config.yaml
n_layer: 11
d_model: 192
n_experts: 16
experts_per_token: 4
d_expert: 160
d_shared_expert: 0
activation: "squared_relu"
moe_layers: [0, 1, 2, 3, 4, 5, 6, 7, 8, 9, 10]
router_score: "softmax"
normalize_top_k: true
routed_scale: 2.0
balance_loss: 0.00234
balance_bias: false
router_cosine_scale: 20.0
init_std_router: 0.0145
lr_router: 0.00164
vocab_size: 2048
norm: "rmsnorm"
norm_eps: 1e-05
tie_embeddings: true
optimizer: "adamw"
lr: 0.00197
beta1: 0.9
beta2: 0.98
batch_tokens: [65536, 131072]
seq_len: 2048
train_tokens: 737700000
steps: 8049
dataset: "wikipedia_en"
Below are experts of layer 7 (counted from 0) of a mixture-of-experts language model. Rows are named router (the router's row for the expert), up (a neuron's input weights, with its number) and show model dimensions 0-191. Each number is 128 + 24 x the weight over its row's rms, rounded and kept within 0 to 255. Numbers have three digits each.
After each expert's rows: "gets" lists some tokens that make up at least twice as much of what it gets as of all text. This comes from a sample of Wikipedia text that the model never trained on. Tokens count by the router's weight.

# expert 5
router:168121081131134081173104156134115125118093089129134112173157151113138127135100145117135119188123131153160172153141153122093115143119126148151111149140107133142132112094155112082145118090101084131153116124106151150166126130103138103096106144140084138102094126143121171132146135103079141136136142107166094084112131105131145130075128131098112187134107142183108135145136120095127180134114125159139140140132134121115137138167117109075125160117121162114138110151131152116110131103137179147133146118154145143133117113139104130114105139113138084111153076131151084162132129107171105162
up14:112115165183143150099131136149087110161166121147130163116110133146092107143136068119155174100116111161141126148122162157102176145129106139142127133178134107091085155147127150176131088130085116144130108103164119169126098108139118091120118135156139126182115105135107089135136107162091157149121118102114156135136161081134133131123125125169168111144119149118126148120144132129147136096083148074099112159116149141129135120122113129171105120119124110135129112139141154125115153135148141146116122141092165161121134164173104140115141103126183124107150127145071136110181128105136143141
up15:110174105124125145131116136129098136112123127128112151149095133112113140090170120171131139114145143142157148100125157107126153155142132145114128136103100160134109124086145099140093125141075156108115091134108119166144103105144137135128132110052132122164120155099091164111114153128168118135152116152136134155134134125128162095119062098196182124177144099131134108112138122136154136137087105097106157128088128136149086153109096150144117108200138162090147155134067072145112101101137120131126134135153112150154111133151152142148136109134119138129150121102121132090116131136124123115
up16:116140136152156163145107137142055101095104145158159145146080153149116147116104166136072107119128143111122104119078161108129136136145111144098137144112127153117136095112089151128126137155168146101144106122092091170119072102112159122122144139129127155165140154106149140166139110136097117147131123139122142102117144124134158137147129117141163124079157105090106122127156097106132134204067157127122105128085089174114103126141150104146090157109109133113106157107122113146105145131161144138156149158076143132106148130140134101163137123133156152136129151152116102109147120147115137095
up17:151156122111146139111150131134110120114113086114140154131084126115154164084112090139120100134147123178079120140116131104143162130109087147123164154162101176128173115125164131101127109142131108150160127088089118138122106125153130141148123158185136143117103129144125138122133155145170137143137153158131125141142139157111128117167126115106101135106152179142108159148145068095113103139140128081138135119068122110100126119151147139098155123140148126076098092160113126074105149138147135102102135123152154119082168148152125107151172152091130130117139118170146124118131105151073143110
gets: "\n", " |", "s", ".", ":", ";"

# expert 1
router:158097121127131170099184102122149131100111094111067094118114075155130146151121089082111093093114117127153129166140122107115084139127110109145092105132143125100108161146107109173092139104074146178100150126123083176108123138138119145152096099121118114126149145161129109119169117127088129127100111099149117140099087124100089170111122117139136133103141099092115116114169123129159095156125141138132148102131146121151114115128095142095155103075140149137137120140149169122149138123167136130146132116136121125113125126120130114145115061114130140147094171138153137080143113133105131151
up14:130150135109097088138127123160122119133129165100134122143109171137103132122129145115134115132062105111079146146137144183188144157156153101116160144141114109141134135117101115133128141124146135126140124116121105086105191159094137209150085102148103136131157103095072119092107131104128134136131117125130136172150137121112142160148067116105121082113142103117128162134162118141104097132144123163098149120120117127121104148151128158118161171105150154092128119127105118165109100160131086131117115120122140081152119132147122105173151130108126162164094135150105131128108118154115166124
up15:108166116178122125139139131154149127115146133136093147138122127127091189126151110123164136110139133151144121132137136104142143144112093145108156144090148125117098152156122148079140106138128140078088083099096153104148124148066136092142170155142158142138171100142156131111140149200118123101151124109132156121142136101130144161121117131124145130132161119141143112141116138122101123118122125156137181122142141142170135126102156139075125154123111095157136156134124072132181125123143138163143151091164161195122146126138102109107130117157144163140148101104083105136092119132145082134
up16:133137112073110138144157129109095123109187124129170137124117147144078191106137084167094154125109150134131088088154135130138149140128136141169100156114127104120082160111130134134127064104101115139113098145080131138122177142105162067130174124121096132127125145098122110155160123123116144114132139153172141099115155126129127130111140123145097147121101132135102148145146104170110101156140161093131146114099135120152125165085116150116151121153155152139136108124132105115123116149135125095142133151094140151164133138157106097107085162124124149137145139086150140131102143189169119106
up17:148119108103140129139165114087127145088161142130126131109110116138103120103141148129181107128090141126109139121158147115113128126159120118128119114143132114133117126115169129062170122127117132131157147111126140103122152156175141136139080115111103144161122104088170088129156089151159133146134137122129124142154117128141125118100160163138151125122172156145107108136118141121102091164134117145108093113068120126197114156137108140117181141152108121143108204129147158150129154101142144173139162158170121150135129124112119118105125144129113164163131134149147129167115134144095101041
gets: " F", " f", " A", " M", " G", " B"

# expert 7
router:106100146124097146149155163105108121104150176177184128111120129112182108155116174166097127124160086109115099072159167133137172115106120135091177122128164104164115144168153168117136106146144067125127133124162118142125127145055131130109159172101157122134128126091149113141088113116130109156131139144112139136099125120129139097116156126138133100125123102137111145073117126131127128111139108082166140146122136166068102116149110194128109139132121117123119125118102106161127128138100110158130154156112106140108140143160128136142140151123120133122129132152155136102130120146090124106
up6:100113164105156131138157161125156105180134146155127111109106126187131117122131090092150122162139115122088106111071097118125169135144145098154103171151156126128150126174150088078129138092129119098124159115145144129125088128117114146099154131140099130168140109160134139130122134102123123147108144143171118134118087161131110112094114140125087128127124128113152131181143103107119172140138147133144133093129105111139166083165138182151139085138084122108120148139082102089167117118156119113157140092150134161165104178160113121153134086141119127136149121131117149136147101125106105110
up7:129157095114128115140119137160161119080164143118136148165150096123137158103181133110068118115131131147143115146108087093144171151108156159117133148144151112132102140142127142146069143150114131125128159098107109089151156169134133146125113137116117132121131171147113139158153127167149136110119098105162110109102120101135091145140116137107089171127187145121125064125183123107128117149093105141140159075144153128137115143123158110093100105151123120080127142152138135169120138111122135116157117114109130139121094125125075159104106132144133119102091132125124081159121116141139075084
up8:112124133164110178106119144149108139120145146152144157110103110120117119056120150135129094138104153116131163156155131144131091101124159111083140131186138124117115138099165115152145138102144122120099116173112183092125159125119116065148122122176095152166172159127140121139146140124115106189079096121153119121136099116132118129118123094126105145106173134124114126143138119135128141129112181160120160126112167091145129117140171112114122099132153121092138137139115094128089142131119111173110174153140142182157133101149124147111096153126121124116078156147133160141151143163117118141
up9:111161163088124123149141101097145102104126168155142146117153103130144113134103142142136094101121082150112095122155106112158147127133142102175065138134116105115130117117134122140142110158137122135145094149102171097116140157126149130164126124132170139136151105124120110159169113134070157133126137127128139119131156141099126126121100109111144129093152162101088138132126152087129130142160102104147111149163104150127113150112154112118134127111140101143167126147122155139152128103147138185194115095097150171159107150128059080089131187154158159146101153107128147118121107145112169117
gets: " the", " to", " a", " of", " was", " and"

# expert 14
router:150117157100115107146072181129133091135136114111137100137131185120120081110132115060174128104113083116129136129136191169129140151138121140132147119149119127100102114156122123118150105155108127092112111092137111165140128144098157147131130118127167127109143114125133101146053150121115114168094118133110130132143141178130119097121141153113131128126151144102165129081106130139123119047153090135151129134128100150081135106137109170142081110096116123149157125111152132123134094135159142140086153102168133153141150132155131140122156144127101156154098110128139115123112167100104130133
up6:097140116155136112126117141131117152092115129123154160111125138147115111121118193124095128131144081128123120130123125144096139172154079125133141128099119181175115101157139111135125135141107156117139055162100093161149110139143122145116113119106146151151074137087090139158109113107133113147167127126081142121125158137112167109174132114116113120108142106161112179100113144097115123134082107121111103110111097134126090147161109134121178125150140144132134143090107097141139109153066148149146089154065115129126116111151117098151153147121103103143163119135112148153175122124117111159
up7:142174116126167126092146139139120160130170138145131163133113149167103125133103129122109086144110129137125148134162083147118120157109114102150164132118151085114160116166171115083133138148142138114116149115097134142154173111173146124078083077140115148167100108144166136135133131155098129104122168112124103107085080129169150133141140118125131089105151091121144160129147096144137179120122144141145137165114106157129123144135134084140151105115122091131120134144141120134132156134145167110141126136125193153145117145160127123084173155071158151140120099110157110089160142122125117111
up8:107124140134123142140137144112132131142150120103135108131164156118109145108135128126093126150133116135134121081115108132166155153136160093150142177177139124174109119136119160158107141128130128157105134144161137109083144109171118124107106130103091127131130128106110143188131142147091129108127170133099092125145111110103078120175090099153134163124129103117096106114134124146110118123146152138095149122174140133146115111136126093155201141149153166165158138156081120136103120113097134153098132149123091145142105124150056114152107115158171142118169134165165108099128148154132136069
up9:150166096098097144119118095162156174104118124130103162137085120129138144121133136128143109125118159160143160178114141116110123125101097079111131118163131112150131108144142107099123087112110122107156090086121152144136099117164134155108107115128129170137083152125145103117126121191158149130172127138110096121123120162134145167141160100108123153124173099138107096103173125137184173126135088139108132132116089158100167142145080088098099100127093183138146118108142095145142146173158087141093122133160133130135153154116156130156112128124137112121146131100146131125128122101136108124
gets: "|", " and", "-", " |", "==", "y"

# expert 11
router:087117152103144133131157127137135121116149171147115121106163137120180114121130146131119095162121182098123124096152118152130142155143113133112153121138136153149122132145094152145129142122139082118069095152135101120100126134116113141104129146099142138181137161107156129140098097128081139096147136108108143149098132098109112145172128109110140110133101074161102145079084124122136131141158101117128146191113163129145106159101123177106122119139089129163141111128134129125155144083118110154110157136140134119128112103149109077125148179114106156151120061149130183099125151128118154088
up14:132116113138127147108085135155141151146155112125132130164089095148133097167144126121103137133127139150128104141134163149095165085123145103115165131064135103135132128125124125148130139123139151148146172157104160134115136142127154170134096132083141143106125076106135128096126145109139128123181171131087167084160087176159114132103161123141141131110141149168133138113123189126132092134124145105151078142150101134097124124092146122105156091123142120130122121111082133185177144135163127165148156114131112131156151067093142130141146146128116115141125128099128163113100092123091134151
up15:113149075160100117141159104123154095103138183128163141156123125153129141148121110142105156145127141147105184155136147131104132131118126108140142159152107184142085167139096122105119140132125154130136110056113194148155109124137154122125096135113100154143100159127128113104123113135120123099126161084097152153129091123121175110157171123153065104108137140110093093112135125136121103144110118123138106121126123108057105101131148143128144123107129143128135101147124088150146123178122121109134146170151125160115146148172123168158151083108157147108122128105169149152133111127136129120
up16:144153170167136112117078162141146098157127107123112172089115149155164112164090129094178159095115117129100130115111159167132102148135138113119156108094108133106141104070158142127107120148086108107112168126145120104174144093120136138146151142113131135111170126062109142121106108123136166142145142152120151116169149144160156142131150102116117133137140156152170158147136191111105093110151140119069136143131107118108117132090165109122114114121173115115126112125130140122097150156117179141105121112125168142099100169124127140147142124153125110128139138108154149126136092166106150149
up17:139109114148120074138126145157144140124100087157111166153146093131130176135116123099137133132126122125137082120137108104136102137150118154140160083131139101125154132130101099117144153141099138135141129093109088134169138087126121136139156111170115159067087129108159154170078150167165130119096135164125116176125127114108154112140161114152167121160129144105130101117162141161125132147088165133136147114163101117113168125101143086125147133114098147140131140163161118154107138134149101097121141099101189167120165146159170127144137091083118156128108120137132159134091136141128103109
gets: ",", " as", " a", " an", " one", " time"

# expert 2
router:146095106130147193098142135143118148100125085158115119135104098114094148121116177140126125078116138115119143120154128157111077115100122106153108157124144131113130155128104104150119154131088144104080152126111081134142110160118089099175103129115132129154097171150105140116168135124113124141096124115138128133100117122079117143122147111148158118104184106055106134107141121115134078139132156134161109135095143094133151109151151118141155152095176143120141157129168154145143138138147145115153150120135108121100119114080136125165146129139180131124126194152115139105122098154167123131
up16:114111146156131149147154161112089109124106114182155123131118111127136142095126103093112126114115120124105138100125163125119139107125108150156164123177112141091115097126102141141123137147110116186117073125150130135143114108082124131157056095099127124145124126129086113161139114095144126134113156134140141133116161163120148089117067168110129157136127134131131125109146160083097113078088120086119176141089137135144161135088136190110136125106117157096157166082116145146130104096068162126130111127141133115127127088089111138149130097106158124123143143107098128136138134143114150146
up17:127109107127130123164147105123119137105166122106130148190142132159115142139146134146146120106112146144108108163124161175128153092139122129141121178121120161187085115160166108161108128144089067154130131146123116115113081149112137166148107138082147127131106075143095082162119150134116111135128165139130117163107111168092135153140099148107083145111118143097114132116155155115129166153122129128115146136123087102160134155128150129142127101126120152093129129141070137123152102132113133074100149109109184127180154122113086110102144128116142168106144082144113128114155125148134136116
up18:116166093112105114164113151130112153097129131132073140121075181157110090176109120095153086102140104116149138131150135137134121103132128155105124111151108096150161141106143111060120072138106106117126181111144128095105173147080143114089099136124116141155148091111135130134141109105112167097119110122150108117098126131161143115124153145083119130158116171170134115116145159145125140168140123139146134115140116115111108160098105120106126115137119079116117135124157106190159146137143185151149142144138113126146133172146154138129113111106098133146120148148158114120111095176130138152
up19:099122148154154109110114103131130135131156114134105113159171094110116137127164127145092111194162143123118132112139077143157133150125151117138142132132129169099154144117123160126138123117148088117185153098185177108138102169141158121081114122171146126148168135141134114123128135117116100079156141139138179124117097117132127123131106161149105146166110132125137090113137119097132115106135110099126203132139089158121116106177135158159164105137127146117119109150129138153121086150095106147140147091140087109099114125136106127097135122114101122134124107164154117167101104099175096151
gets: " C", " T", " P", " re", " p", " Ma"

# expert 13
router:117175124132109120140079151107115148172098106124128128119154120091137106134154155106142149096154127140120095108133133110162145107133136120095126135112154090106125132127126174119124169098158110200170087124119105116115173134112149130128189112119152135088094143141122112108121080101154101123099142098174147114157106137156132124113138173127100118117106137108146110174113102146108159102133097154167146138093090153076128174160132140152145099155136124170084127107153102146134149145124119113104149132108084133125147130131145153151128112136091163147144110112101126139125164140136078122
up4:148113187120142144155149165122151115130174155140154113137143096140104156165130120125148111105082110154127180085111112129114164132112087129127116121132092140157098148129124088089151129090133112140137109115121196175101135121166132122104097085114117124134125094139143113129083142139158135129109143113089130179116134128146120092136131101126160180119180139138149091125139132115120109115099141148120096074149093124123124117144157144148113162099114111108143155167107140113113153115154089149122141161125097127161099124124075123143114196103121139120105154135146131136167106114126122102
up5:114146127148099165138112134123147159152134129125119141132128104143147126109132147135107151130152143188116189110133149155136136125104108141124118116106139115096107160143156128166117174091131169116122163121117131150109150130140093090153141097112131140152150110116162164111153148116177102127107106136141106150140133137171086157185154159120142126110090091099154114114175148137100093129077135122103126106166147121173132115094108157115131082119168166140188146122122138123122115106104148167132165128124112148108110153154118102115095140122184117128123148107118156109090073101153102145
up6:097108105112140086136166095142133107110131111153107147150167149124131092129106115121165135105152095139148150145098147145131085113139118125124107181137131142084105169154148109115120068139183132116110137141124062127099118109100107167123115124104110154162121159139121115149099179121115136098148146108123144142139145117143134103098140116082107128184140126115137116115120121095106128139156136137131126144186128108130020145114138141118112155098133115130102165116122117169148160141125123167136092144107143102139178151111091150109109110112132119133124110148153131133144080117146130135
up7:146112149145156144171147068131137127079142153134130135119162152125112158151093138114108144095139086117139131123129109165131138118156114147140120147115146117195128098104133113120106101114138174132124106145111085095150150137144134190129119145105155153134109117137146130149108163107170134086096131132159097111101088114069173103101105093126104125156141105106079111150151068124097126123119105139107145160120142130136122170124133110146162179159123138122114108115103122144153171101093114137133142140124189098123140171116136136133133107099145128160120167141133138097124113178131126128
gets: " |", ",", " in", ")", " the", " of"

# expert 15
router:144150136111129126134140122108142172128122076114121113136119154126093081076143115156089139130127118180117116163144146110148142107137153138172139140118132159138115121058129101200151100125130100099181163127094102115118158109161102115114141151131133123054124135133145155138167143139147117113139109129152103135135170146101152138089111133134147103098120131169148126141141120139115116131128151130104106100131098122150155134125104075129118092085095130138092144119081127146159095138133103146136127102152130087112125143118152144082110168154114167183103136124098108109134166137140135125
up23:142127100134126174135114127099118125155110116098107092134092158122130144135155143111104141150140177117192074108144156151155165130123129131092123142117095083143124167112110083170120129106154127133118158131114169114152142155157112134121117135144178146103106091110133076204117099142158124107095126154134149116126159156140113169130144092093077134113102143141116123117140124127142114145112084130124120116110136170135126134092112119116139146147120156138131101124108119134098138122154168130104114131152176161152118095097152159142131134098125136174161142076168093125138095096110122137
up24:114151123146133129123166134099099115190188142128093121131098111126120108105161140173130126129115108111124123176134090114114130116149146091096171124110138111124112137139121112122160123151147152124065136097132137141127165138149102195088123117169119156124088147139120155141090168134164120099121147101154121173081072100150166151148080096126138100179117096107134137108141169111106106110134136151127121119130124148105110136130109111100151124156117130117147142133127112124118076156142150103174122187144096136122095149159140122116126133124118145134094131166147123154107145092118119148
up25:105092171142142131169150115108135112122104156129101115136153151144124137117138175100128175109082082126136105128145116160158134144170122135149110145127138131133142130110092140094123135140113128102100112140112115110175136120127126130163152120080108154115104139104150146166101126160108134129106128104128146118158115144119140108158107197114144155154102093116137119150124126159101125095104092102157126121098142112150112134093114144150168121136216102098119123095111141146140093141104131160091145191134097113146147116143149129146094113109184094137155124129123128165145064130107143162
up26:091126090113137160122176085130106174108120119141148128127093140115117134110113158161121164132109130100134147127127148127132171106112128117094083118107074152144112099143123157123144115140104155112138079117144129099117132116138155172159140130137147143153115136140112092152116087140146115102179159114106112117112143164165096140148149092145139176086114132126146159155135137098176162133151138162147105130131135190123143144160095132108117127124172143143118083117127134152090169135147106105123120135152142164108137113161097151155084122126175148154096128130102149183122082108139146120
gets: " ", ".", "\n", " (", "–", " \""

# expert 3
router:083123100132129102105140121109125141119080129132135161099143118162111143103140138169153150142110144073135163111128081087115115131121158152131090109117164148108148103102152154120121134139110109096106114145140111120130138109147145143137130101129127124160104145147120093148116157141132102146124146159090137116122152123178147158108144099086141102109129096136130108096095116152116109132119123154089135100168148176102076161155128167092153123177108131157151093149121130099160139146139112147122108192134171141150170137141133176137126133106113127096131092090163098129162156125076094115
up14:086134121115138123097116127135095087113118132134118094133151125117126141114108131107144105167123129164126109095127145169127133106144129130178122124095141138153154158142134131121133083147108121175080126128128142125061155148121131098134141171130099130113097131120191100122125134120123125101101089144148107167118134128130087144096116136108133147149108149133158164127102093104080139157131098105137143094079161114129095157070107173091154084150121128051102146135159090142150159153120103135146120137125136154122123119138109115101129100111165104103110144154120149092121096151158140097
up15:127124183110106131108149113145152137134140134127097129136132111123103115128128149160131083131135127117121136127113117118129129151107114130156127163158149094155123121150163121125137144091121116139126156092125128120139155163116153130100123132100092137171156115131174119183127115134146116168124158158149095085119109143134117100161079113108121100092152155158097140139110176106117138082119155138147106106116130122154125099152149132152118137122120154113093110142055117100124162116170146110155174136102095106111119144144081034153059159148142130124136136157119148132160130130154097096
up16:119127126123136117076102129109087057125110103123115155165138136132098142094157131121157154104142096160120144081171120111138143114159143137136091118083122100113126177122138186115134103118178116157118125106108128134115121126109146113102155149128137132083171127114101143103121144112095095121118152121170140131143128162126089110146138132139108146144116117140114134095129146117135095197129125101164157112178130147144076168129138110101112116175114132143159127157133130132131143126138144120126159158167138146083136138136108103131130145150188141135151101138136117117108117199153173163
up17:081127100134137144107078110124128151150171136145091119155144133094133151121141145119107125102153105135152122185120115133138154136149128145115084117133150106151126137138119128109120130159104117149115130104139139129144129117101125170159107111082130140124166133092144103123121097149133183058138149128114123114128087110194129093123102108109112117160141117144131092147135089137120108185165090151135135098104135141135096089131157084140098158102120140147166162130108100183160133145112155086125158151129091081153129158113101154171141145146148170123099118120114134146131134138115148088
gets: "s", "ed", "ing", "d", "w", " se"

# expert 8
router:100142167159119126114162143121096175146104126147141112068115133105180108133128130067107125086114140093102123096118135134156129096109135139141177166144129114198098122073116125168130125107168128168119130124078146120097128141204105150136134119092164114129141148138108118145143122116143087109112101119124136149130126099146118114131106168127127110139092098151158106113155150133109092145116136116109108140184136174121123169162095119140123109136119115132089085117133089117126126130114098160141153106139104118115105150091124124158107082122108144149111154139149105148146134141133126116
up4:142154164118112104103157153164118119102104137121087170124129144137143152153104135138180146106125127116108116119108170118134139097137128079141119118107111150104115146163154095114163114107145125149131143144155109133154120132117135134097138121135112134119122056114087147133079156141135137129143137112103138120137142127105129099164103136137117168125134124130142142157149110140084107136130096116129112163102149112133089043128085188141155136161144128111118190125070151146099105163153115141100117143103111144139118149165127125154175171095140102142144124094162138126126131109083161169
up5:084141111167151169117127078173119153126136111099082109177138120136129147141171134147150154154130133161126143120101104121130119133101130095149129134073099099120143145127095089141113106151138106122159138151131142112127152170128127117103151109138141151136155100138156130112091123116105145101102133111122078141104149191103110150091155181106098120143100102110157132100120145125158133170156079119097133161121152131148132128117108153113106129138117142118112123098164124123139106152117116119065099129108108175136148145118133125120129097105128128120093100085157076166119080171151113147
up6:114105172146138117114151130115095132151162116094138116134106087097143119108132102124126097115169141154099122140192143134121121145108128155132138122163115127110128113125109152126100105121095111112090102148143136130087128177098128133128133113139158142101148116100159115116157085152097128136167154120137098158132102131186103090071139094136161146111161131080129152078128148088111111141130184085110124190123133147098115151135145118140127162130158104096175168125122170105146140136105108138130123138106135114181185167170122121129163101120134127093130127123106133134150139127124144132
up7:154095107165115138116119154149141116123147128113119114151160138129119090125133086145101102109133127133137132147128140150102193084165143122102182089142104129131151162112110143104075116181101118134109123135166127128148106135145130151092127134096122137110090148114051095123127139127150134138111134117127162117133134152115127114150113133161130111082097118174137105141121127088098126114074106094122134165083079111129125164144140123110163154097103069115167128139122181158121135122099123180111108106111149133135147132111147131104129160135127153132146099110078102144121104119104158099
gets: " ", " in", "\n", " de", " con", " ("

# expert 0
router:157111154113108135129147111176156124122134139062133091130142057117146151132171088145097124091145135134153128167123115158120116141135129118113137079147087143108114116112098135146096139152144095150146110170136102129138102095148098133103091143090100121122117132099132092134122127124147137159137127108112098170095114135112152112154139120148154131108086105116134102103142144100118094106106126136149105148094132121137101127081126099116102166109139132168136152084144176126145144119125115080107083129105135149109091104068084114115146117197109108148094122136100142158129128134104119146
up4:109150126113131138109091144128135065143108093121113143162133151127118117122092171131108116131139119122156154112138131085165134173164120103148177118157121101096099144106151099111118152150153140110126142119152103134148143089128142128190143111098153136127114149115164138175148164145155192136087144155122117115119111158125168100092137132160160157136121133152085117124109128165149116081131097141140121126147080108151124145130092162134165121123116148124164178118149120145091150058100141131158123133140167124131109111125123137120108160091165102102096156142122103122152115121145117150
up5:120131142124115113129171130155104124124124122112104128144127114152114126103172094096164112096149096165138114132138124147172147122167113125125103137144123111117171171076128087093150138139168131140159105122125124145146118133141170132106088118093131144138148109126104128131116124129143155121154123144116113136113100106089089100136071157128195147147150148172115141096101129123086159160092118147168120143138120162105077098149115153105142125116124112086124139163150162130137180150135120110143102117162124162168112126152145161107102162089139169108112146153124148097140115113060140135
up6:131106172111141127131199122093119135127144155143091192095126120139131124094125140146134104121094116126138089067173105139113131157140138106115146114153120145127098139107163124160116134135068133139063154100117168114107160162117161108128131124148113125112146108144148076106117148114124125118105167147088110132139098133133144131147109093148162147123183120138110097145115109165129115133106083108121088118122121070154112149092136138155134141131127121116171139105117145130144097144122120090121122152192151147121152123130123140122148140130135143128105168119120115153129170094095172089
up7:112113161090142154165127148137116125093094124136094147107140067164105128141149110135158159103096160161124171162112149121138116096157122094096151118183125115094145131138173108103107105125145134091098151081091140084136124150134119153130132114160127144144111093116105119147077095162145111146095137113115102142097087141109144094115142151122106116130121114128165157105135104138134121132108138113181124088108146141146094116113114156148176113101117125148122145112148141144108152149112143112117145152149147104164143194107155090122122149126136125181128173153171142112116109133101135148
gets: ".", "ar", "o", "e", "i", " di"

# expert 6
router:099119136157159163110127079095150140118076131156092155112124090129106128146149130138109097089125115119119134134103088130149125143112113118119139120084142139096112096122130121139121155134175157167133119115165171137159095134112129190133149156157100115218140151109100118124111119149141142136128097145101151171139088111152137142172146092120156157129138158113118123133169145123129096119093137128118104081116142120129171140090165113154119137134127128133096114112127109077146075150103116134142126177127131119092093135181103127108119121151092103110137113099139134141145116102145155109
up14:116121097183129105167167101148131089108128136138126117179156156118160118141129163146170113107142120109096128145145094126115111133143119104140140143135085117131160169081151118172126113139124127082146154096140139124132099121083122146152102102117153135142101144160106119121140120142118176095150175154100151127169129136125130140109109142117110137139099094090138109127146130081133118144130145139131116170157100109098101150114095154204184072138138147142107117122135150165138133119115160107124121078133135135154120138114166155128134131118121117122135135145074126178134176138121176146
up15:119137132128149154108128125134195139142118140120120111164158119099133147143126090117147093134097111124144144154110143141115145104162103082145138106109147147103103123126128155087111166070170149129170169091120130132160128102114161122123130119091109154109148119120136160144152148139127142155102131111175170104159120134127125106171119088120135144121099161147126063159139161165149132157083165127122123130184115149191129116129125127126124104140138110126152166124160183149161157115135167124126119083133162115122124135122107169116126102126147132111153140078115122066111131133151124143
up16:137148115118132087115143120111085134138130129125140161120117152136145159132087150117144104100115171134119137132110160149102164147151175098114118144150137142165164167151164111088137157117142140155119099135168109153124154099098157163119119165118104127075102126081177138121151124161129102091119124155121136146146114098107134150107085140120146107149178145095129149166121089116077128142144115066159160102090156136118143156090115185115107132114110120106138123133118114114114110144167127108104138136100093128173150179150118109098153111127136115140149114142075125100120144133098131135
up17:125118113121111117171155110180109112150138138122137134181126135127130150136155117122146178113123134120116101152099120126120118106172135100154138140095106163155125134106147139094148112168132143172120165126131058146119143111087126148070135146100157153148117143152122130179130148173125132138132127142087100131145147163158136109116123131121147169130103106152158109186118120144145125102165106099088125124165128136134121107110125109098092154149150119112068101162096133094104116121129181157122088135112169150162131122104112125115147176108154119131109172116104106102156092159123135118
gets: "c", "n", "ci", "p", "u", "l"